From a checkpoint of a small mixture-of-experts model trained on Wikipedia: 117M parameters.
Below are experts of layer 6 (counted from 0) of a mixture-of-experts language model. Rows are named router (the router's row for the expert) and show model dimensions 0-127. Each number is 128 + 24 x the weight over its row's rms, rounded and kept within 0 to 255.
After each expert's rows: a language model's description of what the expert responds to. This comes from a sample of Wikipedia text that the model never trained on.

# expert 30
router [141 140  98 131 131 163 136 143 173  58 119 123 144 121 115 159 125 115 130 158 134  88 128 102 114 128 131 148 103 147 157 123 128 114 109 137 122 122 115 141 102 128 129 165 159 123 111  52 116 159 133 103 183 163 136 116 107  97 150 122 173 132 133 131 117  96 124  89  99  98 110 111  76 132 110 127 157 123 118 104 102 175 153 114 111 111 129  96 156 123  88 123 120 115 120 150 114  70  94 131 158 117  85 145 141 120 135 122 111 182 116 153  99 116 120 147 131  94 129 124 124 139 106 103 136 129 121 114]
Description: Music articles: album, song, band, guitar, vocals, quotation marks around song titles, and pipes and headings in track listings and discographies.

# expert 22
router [113 135 140 129 148 141 120 125 187 152 120 166 179 104 123 124 139  97 138 136 120 123 133 152 186 141 147 120 176 132 161 116 148 129 114 140 133 173 146 131 118 146 140 110 113 122 109 120 117 126 144 169  91 138 113 143 124 116 114 108 116 171 164 130 114 118 172 111 160 126 137 183 164 147 121 147 116 143 175 140 141 129  81 138 149 153 109  90  80 138 146  97 134 146 166 114 142 153 149 145  86 129 152 187 125  94 118 139 105 128 158 110 149  98 124 149 172 106 158 156 170 133 139 112 131  97  88 127]
Description: Leading dashes of infobox and list lines, plus numbers and spaces inside table cells, such as vote counts and draft picks.

# expert 2
router [123 123 131 164 129 105 147 104 103 136  98 135  97  91  94 118 103 130 169 108  85 105 112 135  95 141 102 140 145 162  70 102 129 140 135 137 123 129 124 110 133 144  75 158 155 120 153 108 163 150 185 108 164 105 171 118 112  95 130 137 134 155 136 125 155 108 112 114  91 173 122 109 138 116 118 124 150 163  93 100 132  96 149 126 139 148 134 143 107 105 127 111 150 121  92 105 108 177 108  86 141  84 131 132 114 148 114 115 196  88 147 114 148 177 106 103 171 129 132 173 150 136 118 132  92 151 141 115]
Description: Line-break tokens ending lines, especially table row ends and separator rows, as in census tables, infobox lists and section headings.

# expert 18
router [ 94 153 155  83 115 113 119 151 123 114  97  92 109 143 117 121 137 137 169  76 147  99 150 124 159 139 165 120  93 147  72 139 116 140 132 118 124 127 110 130 173 163 133 101  90 128 124 136 137 103 125 107 163 144  79 165 112 151  95 116 123 154  95 142 125 148 132 114 120 135 140 113 119 137 172 133 157 115 122 122 140 123  96 143 117 154 149 122 148 127 127  85 131 108 138 134 124 131 151 152 127 103 156 158  98  96 122 123 144 130 135 130 126 154 155 101 144 142 118 122 156 203 128 122 162 174 147 134]
Description: Forms of be (was, is, been, being) and adverb endings like -ly, -ically, often, as in soundly defeated, strongly fortified.

# expert 24
router [145 166 138 104 126  80  90  82 109 133 102 129 104 131 151 168 123 126 114 144 102 123 128  86 160 129  85 141 165  89 158 127 124 154 109 149 158 151 106 101 161 171 138  87 124 137 113 106 200 133 132 116 126 108 129 120 122 120 139 135 129 173 102 179 142 121  83  94 110 138 121 164  70 161  98 106 104 178 111 180 131 133 139  96  80 132 118  69 111 131 132 168  86 136 130 121 124 106 118 157 145  85 151  81 139 156 135 122 144 130 138 133 125 140 170 107 114 120  90 105 115 112 103 138 112 177 113 154]
Description: Conjunctions and, or, but and & joining words or clauses, plus sentence-initial He or She in biographies.

# expert 5
router [131 104 126 129 108 119 141  98  95 145 123 147 122 143 125 127 162 125 153  70 118 100 106 165  91 121  85  80 142 121 128 137 144  91 111 131 100 119 159 164 121  95 120 151 104 114 134 154 107 122 137 106 138 135 164 140 102 126 105  98 110 141 114 146 134 159 144 135  94 105  98 153 164 112 133 182 103  77 161  93 140 124 155 133 115 118 161 132 132 105 167 154 132 135 157 134 158 121 123 145  94 150 107 156 117 129 159 120 152 119 130 128 106 107  95 119 125 120 133  92 138 121 113 164 153 157 173 131]
Description: Infobox field names like Born, Died, Years active, Genus, plus pronouns and verbs in plot summaries, such as her, him, married.

# expert 13
router [105 116 127 167 136 113  84 139 147 125 101 109 124 112 173 145 120 139 118 134 162 148 115 102 141 137 123 132  96  93 102 102 120 122 101 131 136 114 131 149 109 136 170 144  98 126 122 160 124 124  87 138 136 127 127 130 142 125 121 130 117  99 106 148 132 139  77 109  88 166 109  62 110 109 141 137 166 110 116 161 146 135 149 149 147 108 133 146 142 106 136 141 144 109 130 168 107 138  58 155 122 125 132 112 145  99  87 110  87 104 145 131 102 121 128 134 165 108 128  91  72 129 109 157  95 111 176 160]
Description: Suffix pieces of German, Slavic and Nordic names and places, such as -ski, -ović, -berg, -mann, -kov, Eindhoven, Linköping.

# expert 29
router [117 132 136 130 154 137 124 126 181 154 129 164 173 103 121 125 141  96 136 128 105 120 128 148 197 144 152 122 167 136 150 117 156 127 112 141 152 179 158 134 114 148 138 105 122 119 106 119 114 118 140 168  88 139 125 141 124 115 116 113 122 164 153 129 118 118 172 112 155 124 142 171 171 161 127 152 113 135 182 137 144 135  74 143 139 149  95  95  79 131 139 102 134 146 160 127 146 161 147 146  82 118 155 188 117  94 119 128 111 134 165 126 147 101 131 159 183  97 166 169 165 139 129 111 142 106  90 124]
Description: Numbers, percentages and cell separators in data tables, plus country and nationality names in lists, such as 1968, 64.10%, Vietnam.

# expert 15
router [161 139 124  67 124 125 139 103  78  86 100 133 144 125 131 129 104 114 131 171 150 139 128 152 102 150  95 124 170 111 122  68 101 126 157 111 103  90 117 126 100  84 152 121 122 142 126 179 129 119 128 129 133 124 129  97 100 133 165 103 121  88 159 117 112  87 137 174 120 188 138 136 194 135 136  97 127 156 129 143 155 162 117 132 161 176  97 127 149 134 148 155 119 148 104 107 155  94 147 129 146 163 143 120 110 119 132 125 138 107 138 154 154 131 143 109 149 158 150 117 128 124 118 160 129 114 117 110]
Description: Film, television and award-table tokens such as film, Nominated, Best, Actor, and pipes and name pieces in filmography and awards tables.

# expert 25
router [114 113  92 120 143 111 138 141  92 115 195 120 126 102 144 111 114 105  92  76 118 144 153 164 120 129 146 125 104 145 107 135  82 116 139 119 154 111  78 126 139 125 148 104 159 139 178 119 179 153 154 176 148  95 123 102 127 170 109 127 129 105 131 152 126 166  88 109  74  79 109 125 114 134 106 140 137 146 137  95 149 120  62  89 140 122 153 113 109 128 116 135  97 139 110 117 100 126 124 112 146 133 114  77 124 140 107 118 116 103  83 103  95 182 131 138  83 129  86 179 121 131 169 114 147 109 112 117]
Description: Early consonant or stem pieces of longer words that continue with suffixes like -ation or -ated, such as re, exper, prepar, the l in obligated.

# expert 1
router [127 125  99 163 150 117 144  97 186 145  92 160 183 127 107 127 123 115 142 161 119 152 155 160 135 138  90 160 184 162 143  90 114 112 125 139 122 135 145 113 123 103  96 127 113 144 167 122  89 120 119  88 107 132 134  96 133 153 117 126  97 159 121 134 160 100 116 133 166 115 122 119 137 128 111 163 147 164 124 149  94 129 106 139 174 162 175 138 120 106 134 140 154  89 201 103  87  51 125  84 126 122 122 156 116 149 141 120 156 119 122 146 128 161  96 159  99 133 124  66  82  96  83 110 101 130 130  99]
Description: Pronouns, demonstratives and relatives opening a clause, usually right before a verb, such as this, which, it, who, there.

# expert 6
router [ 97 173 106 131 149 163 123  84 137 128 129  97 125 141 142 125 140 130 138 149 139 125 130 139 125 141 126 121 128 132 146 130 138 123 123 130  81 120 141 135 141 161 120 106  80 143 156 137 123 113  81 139 128 154 137  81 172 132 108 160 151 102 163 145 109 113  88 157 132 116 129 122 135 143 120 139 128 128  98 135 128 102 177 130 130  91 114 120 152 101 141 145 123  68 119 120 144 138 112 153 117 130 141 105 135 172 140 128 139 132  84 112  71 107 109 139 138 163 132 119 154 153 103  89 116 106 130 160]
Description: Inner pieces of uncommon names such as Lle-w-ellyn, O-lo-f, Al-ast-air, plus two-digit numbers and scores inside sports result tables.

# expert 16
router [173 166 119 147 115 125 127 115 107 126 157 110 160 115 111 129 146 124 112  95 133 136 136 148 142 137 131 120 140 105 138 156 138 151 149 124 127 106 105 135 116 140 142 140 146 141 128 117 111 104 136 140 105 108 123 136 157 165 136 128 126 119 126 119 110 136 100 127 154 142 177 113 125 114 134 138  77 140 140 153 167 132 153  79 118 181 147 122 126 159 151 140 101 131 165 143 135 108 135 134 111 105 133 174 135 105 115 139 141 124 115 115 132  98 122 160 132 139 109 121 158 112  74 128 188 105 157 146]
Description: Numbers, units and currency in ship, aircraft and vehicle specs or prizes, such as kg, lb, £50, million, and the parentheses around conversions.

# expert 12
router [126 106 112 119  99 173  92 106 149 111 125 153  99 131 120 126 153 103 134 169  79 143 132 161 151 131 133 127 145 166 132 110 122 125 141 124 137 167 123 113  79 155 139 109 123  96  90 159 122 139 139  98 161 133 130 160 124 175 139 111  67 145 134  93 108 150 136 120 160 127 114  97 109 124 149 153 103  81 154 126 167 155 140 113 113 132 116 111 101 158 111 156 115 178 108 148 131 159 141 105 123  82 141 124 133 145 122 120  98 156 112 134 128 147 121 136 142 125 126 100 115  94 129  93 135 122  97 149]
Description: Century digits 19, 20, 18 that begin years, spaces before dates, and born in biographies, as in mid-19|90s, In 19|05.

# expert 28
router [187  97 143 177 128 156 130 125 164 147 153 149 141 121 134 118 148 173 120 136 160 102 129 121  91 110 112 160  94 125 122  84 112 122 151 127 111 131 141 103 189 135  73  93 108 118 125 139 117 143 160  75 134 131 143 119 158 143 126 158 124 113 132 130 104 156  93 134 135 128 142 133 187 126 136  94 131 108 135 135 133 117 152 146 123 149 105 171 143 134 118 151 129 150  86 177 103 144 106 115 147 122 118 103 106 176 138 116 130 149 105 111 144 126 153 122  72 118 166  49 121 151 130 112 129 116  99 130]
Description: Mostly the word of in noun phrases and titles, such as Chamber of Peers, Country of origin, William of Tyre.

# expert 14
router [126 156 153 131 125 135 155 144 114 109 101  83  85 177 119 133 120 125 122 115 152 135 196 131 116 125 130 109 128  84 145 132 137  89 122 142 123  79 123 119 172 152 129 129 162 129 115 122 148 110 116 101 132  86  94 160 177 154  64 113 127 129 131 107 138 137  73 146 142 130 109 134 100 142 109  97 130 130 115 122 122 133 168 101 111  61 100 124 109  56 123 143 144 128  90 116 154 162 152 105 148 179 112 137 135  98 135 159  84 151 134 126 150 157 115 118 107 150  91 112 130 148 135 114 154 141 168 112]
Description: Prepositions in, for, during, until and through, especially sentence-opening "In" before a year or "the" at a paragraph start.

# expert 10
router [141  49 115 132  94 150 102 119 129 117 169 119 112 126 128 105 111  95 136 151 175 133 137 134 138 127 130 149 107 147 131 161  94 122 102 162 141  98 105 107 111  69  78 108 134 119 150 108 131 100 122 117 129  78 180 142 135 157 101 147 127 138 119 117 126 120 116 138 102 122 147 126 116 140  87 106 141 178  90 123  79 108 161 145 124  93 140 170 116 147 115 130 133 103  95 134  90 129 143 105 154 154 141 141 138 136 137 131 130 120 104 142 138 139 105 127 104 137 106 165 144 102 160 136  94 124 138 118]
Description: The word after naming verbs, mainly as in known as and abbreviated as, plus became, called, named, and colons after infobox fields like Position.

# expert 11
router [132 134 160 108 119 116 129 167 149 149 109 144  96 135 155 143  98 100  92 164 171 120 119 179 120 146 126 108 106 120 155 167 135 131 115 121 128 181  86 187 148 126 144 143  95 107 125 152 129 119 122 120 106 103 104 118 108 117 121 123 163 155  95 103 175 125 146 129 118 158 125 162 133 123  81 134  99  92 156 118 109 101 138 102 166 166 133 141 123 148 122 115 142 135 120 123 158 130 126 152 178 130 106 109 130 132 139 141 118 111 149 119 126 169 118  97 125 129 145 120 177 168  85 104 108 158 163 116]
Description: Word or word-start right after "the", such as first, latter, largest, city, album, University, often followed by "of".

# expert 0
router [131 126 117 148 120 139 113 112 141 120 113 161 139 135 127 144 146 137 201 142 121 106 135 149 138 149 147 111 136 117 155 111 127 128 156 154 105 121 115 104 121 125 185 163 129 140 153  98 125 122 128 126 164 145 118 131 108 114 112 191 119 106  81 169 187 142 180 154 141 172 115 108  91 102  98 108  85 113 140 161 145 154 133 178 150 139 114 143 131 129 104 128 108 119 161 142 148 107 158 138 122  95 115 137 122 100 123 105 113 130 137 129 131 116 119 139 152 139 147 143  72 127 138 141 126 120 161 131]
Description: Mid-word pieces of foreign, often Hungarian, Central European or Asian place and person names, such as Kap-os-vár, Kaw-as-aki, Her-z-liya.

# expert 26
router [109 116 119 152 100 120 125 135  70 139 110 113 120 126 116 111 164 102 124  97 106 113 111 118 124 104 116 106 102 117 139 139 148 114 130  92 133 117 120 171 145 131 153 130 133 132 110 152 133 118 135 100 145 149 134 127 108 186 159 133  94 101  90 159 176 178 114 128 116 181 192 116 123 109 131 184 111 145 157 109 108 126 143 140 142  88 132 153 155 124 126 123  89 123 118 111 136 144 114 135 106 115  46 118 142 171 149  96 126 139 116 140 133 146 154 122  86 107 132 160  96 123 151 113 159 141  93 116]
Description: Second parts of place and institution names, such as York after New, University, London, California, County, shire.

# expert 4
router [159 147 139 132 167 105 137 115 107 126 121 130 123 113 128 125 106 124 112 148 111  85  98 143 101  98 165 132 143 134 105 154 186 122 125 112 135 111 123 205 149 138  94 166 138 165 169 154 146 108 129 168 124  90 162  84 133 116 140 132 139 110 102 120 103 115 106 179 109 173 106 116 170 133 140  82 140 167 150 142 118 139 117 111  97 108 134 114 153 123 134 118 130 181 125  90 136 128 143 109 149 117 126 102 113 137 116 166 131 128 145 139  85 119 111 121 108  91 146  85 108 127 171 140 118 148 112  86]
Description: Mid-word pieces like en, n, oy, ber inside names and contractions (Aix-en-Provence, Soyuz, didn't), plus table separators and codes.

# expert 31
router [ 89 118  93  91  86 103 129 122  92 101 138  85 110 172 145 118  96 136 156 107 102 117 108 116 138 109 132  86 106 135 121 112 126 141 103 115 117 134 115  98  91 163 147  97 127 122 102 158  85  99 117 113  80 122 117 110 160 103 145  98 125 105 112 105 158  88 115 144 163 143 143 129 130 123 143 107 103  78 108 118  81 130 130 155 143 115 117 183 157 113 140 124 156 112 146 100 118 133 148 178 124 162 146 132 150 154 151 190 113 176  66 136  82 152 159 161 133 152 128 115 100 148 117 152 136 157 158 149]
Description: Middle syllables of compound words and surnames, such as ab in Tanabe, back in Linebacker, ag in Gallagher, often in sports rosters.

# expert 8
router [127 152 133 120 128 114 163  70 130 131 134 146 163 102  99 129 118 160 137 129 124 103 190 173 107 106 142 138 120 181 141 103  92 143 112 115 153 116 134 101 107 165 153 131 109 129 140 123 147 180 142 119 115 136 176 162  76 124 124 137 172 107 148  75 180 123 158 137 144  99 122 109 115 142 138 134 112 151  90 141 111 100 119 142 115 137 188 133 115 126 156 155 113 116 134 116  97 134 126 112 145 177 122 105 151 129 122 140 107 145 136 139 145 118 122  96 161 109 156 143 115  82 115 143 145 138 169 100]
Description: Colons, dashes and rank names in biological classification lists, such as Phylum, Order, Subclass, and pieces of Latin taxon names.

# expert 23
router [102  93 143 121 121 154 127 134 129 152 105 160 117 126 144 139  98 126 143 153 125 146  98 112 159 108 136 164 149 175 101 109 108 115 145 129 153 141 140 105 128 135 136 141 148  76  90 159  66 102  89 109 205 124 128 109 122  90 186 140 145 115 148 156 108 101 145 144 153 139 143 137 127 123 101 128 161 124 107 140 150 154 125 138 132 136  98 131 109 129 101  96 111 157 119 142 130 101 101 128  98 127 117 130 118 112 147 156 139 100 177 131 149 142  99 137 130 135 131  94 141 165 140 105 115 148 152 118]
Description: Words like more, less, no and inner pieces of scientific words, as in carbon dioxide, and prefixes impro, repl, dev.

# expert 20
router [111 156 125  77 124 134 145 138 119 118 143 122 184 151 121 100 104 116 107 150 156 131 102 159 126 112 132 153  88 135  73 112 144 151 119 101 131 157 153 168 117 146 118 107  99 106 143 167 148 122 125 151  86 112 120 116  98 126 145 114  98 130 131  92 140 110 141 155 153 115  94 114 144  99 170 166 151 133 175 138 158 141  97 139 116 166  95 150 126 112  74 117 135 145 128 170 127 146 135 116 149 138 139 104 126 122  76 108 137 116  98 134 123 128 129 135 146 152 109  76 141 120 124 106 140 137 149  78]
Description: Periods, commas and clause links ending a sentence or clause, such as ".", "However", "because", "although", and heading "=" marks.

# expert 9
router [135 140 127 146 143  87 106 186 132 120 119 122  96 135 132  71 136 181 130 122 153 138 107 132 121  82 109 148 101 129 121 140 134 149 154 136 123 103 114  81 116  58 109 107 148 160 147 109 117 160 109 133  97  92 106 131 102 135 144 156 134 112 143 155  55 115 127 140 129 107 111 116  78 102 105 104 105 105  98 106 110 134 137 137 125 120 104 138 159 135 138 139 117  93 123 170 142 137 122 129 123 113 131 125 159 141 146 108 132 129 109 137 106  58 148  59 137 140 150 167 109 105 173 153 150 108 106 105]
Description: Pipes, separator rows and header words in wiki tables, such as Team, Opponent, Result, Votes, Apps, %, See.

# expert 19
router [130 104 150 130 131 121 162 150  73 129 146 150  82 162 133 113 101 107 133 108  81 153 129  36  91 112 117 134 148 128 118 145 112 135 160  92 109 116 144 122 127  98 127 125 144 177 120  70 127 123 141 121 124 138 107 143 131 118 123 119 125 123  85  87 149 119 153 135 124  94 136  88 103 118 182 112 131 118 127 147 152 134 167 148 142 118 128 126 132 101 128 129 163 116  90 146 131 123 177  95 160 107 157 114  89 117 106 103 174 121 110  92 150 143 147 129 115 142  92 122 162 112 120 119  66 125 100 129]
Description: Pieces of Spanish, Portuguese and Filipino names and particles, such as de, la, -ío, -rez, ñ, José, Chile.

# expert 27
router [126 110 130 113 120 113 113 122 150 130 173 122 149 110 160 128 109 153 100 135 134 112 108 129 181 109 156 115 108 135 188 154 154  94 112 126  87  94 135 115 109 148 116 158 120 131  72 128 147 143 137 115 112 143 117 137 106 137 184 134 115 134 126 115 131 151 150  99 129 123 116 147 127 132 118 164 122 111  75 121 114 149  94 122 135  81 170 161 100 144 108 108 137 107 150 112 105 133 116 158 135 170 119 105 123 112 126 141 111 127 130 149 134 117 157 137 163 123 172 171 139 103 152 125 138 118 100 136]
Description: Abstract and building-related nouns such as History as a heading, work, life, art, design, research and building, mostly in architecture and biographies.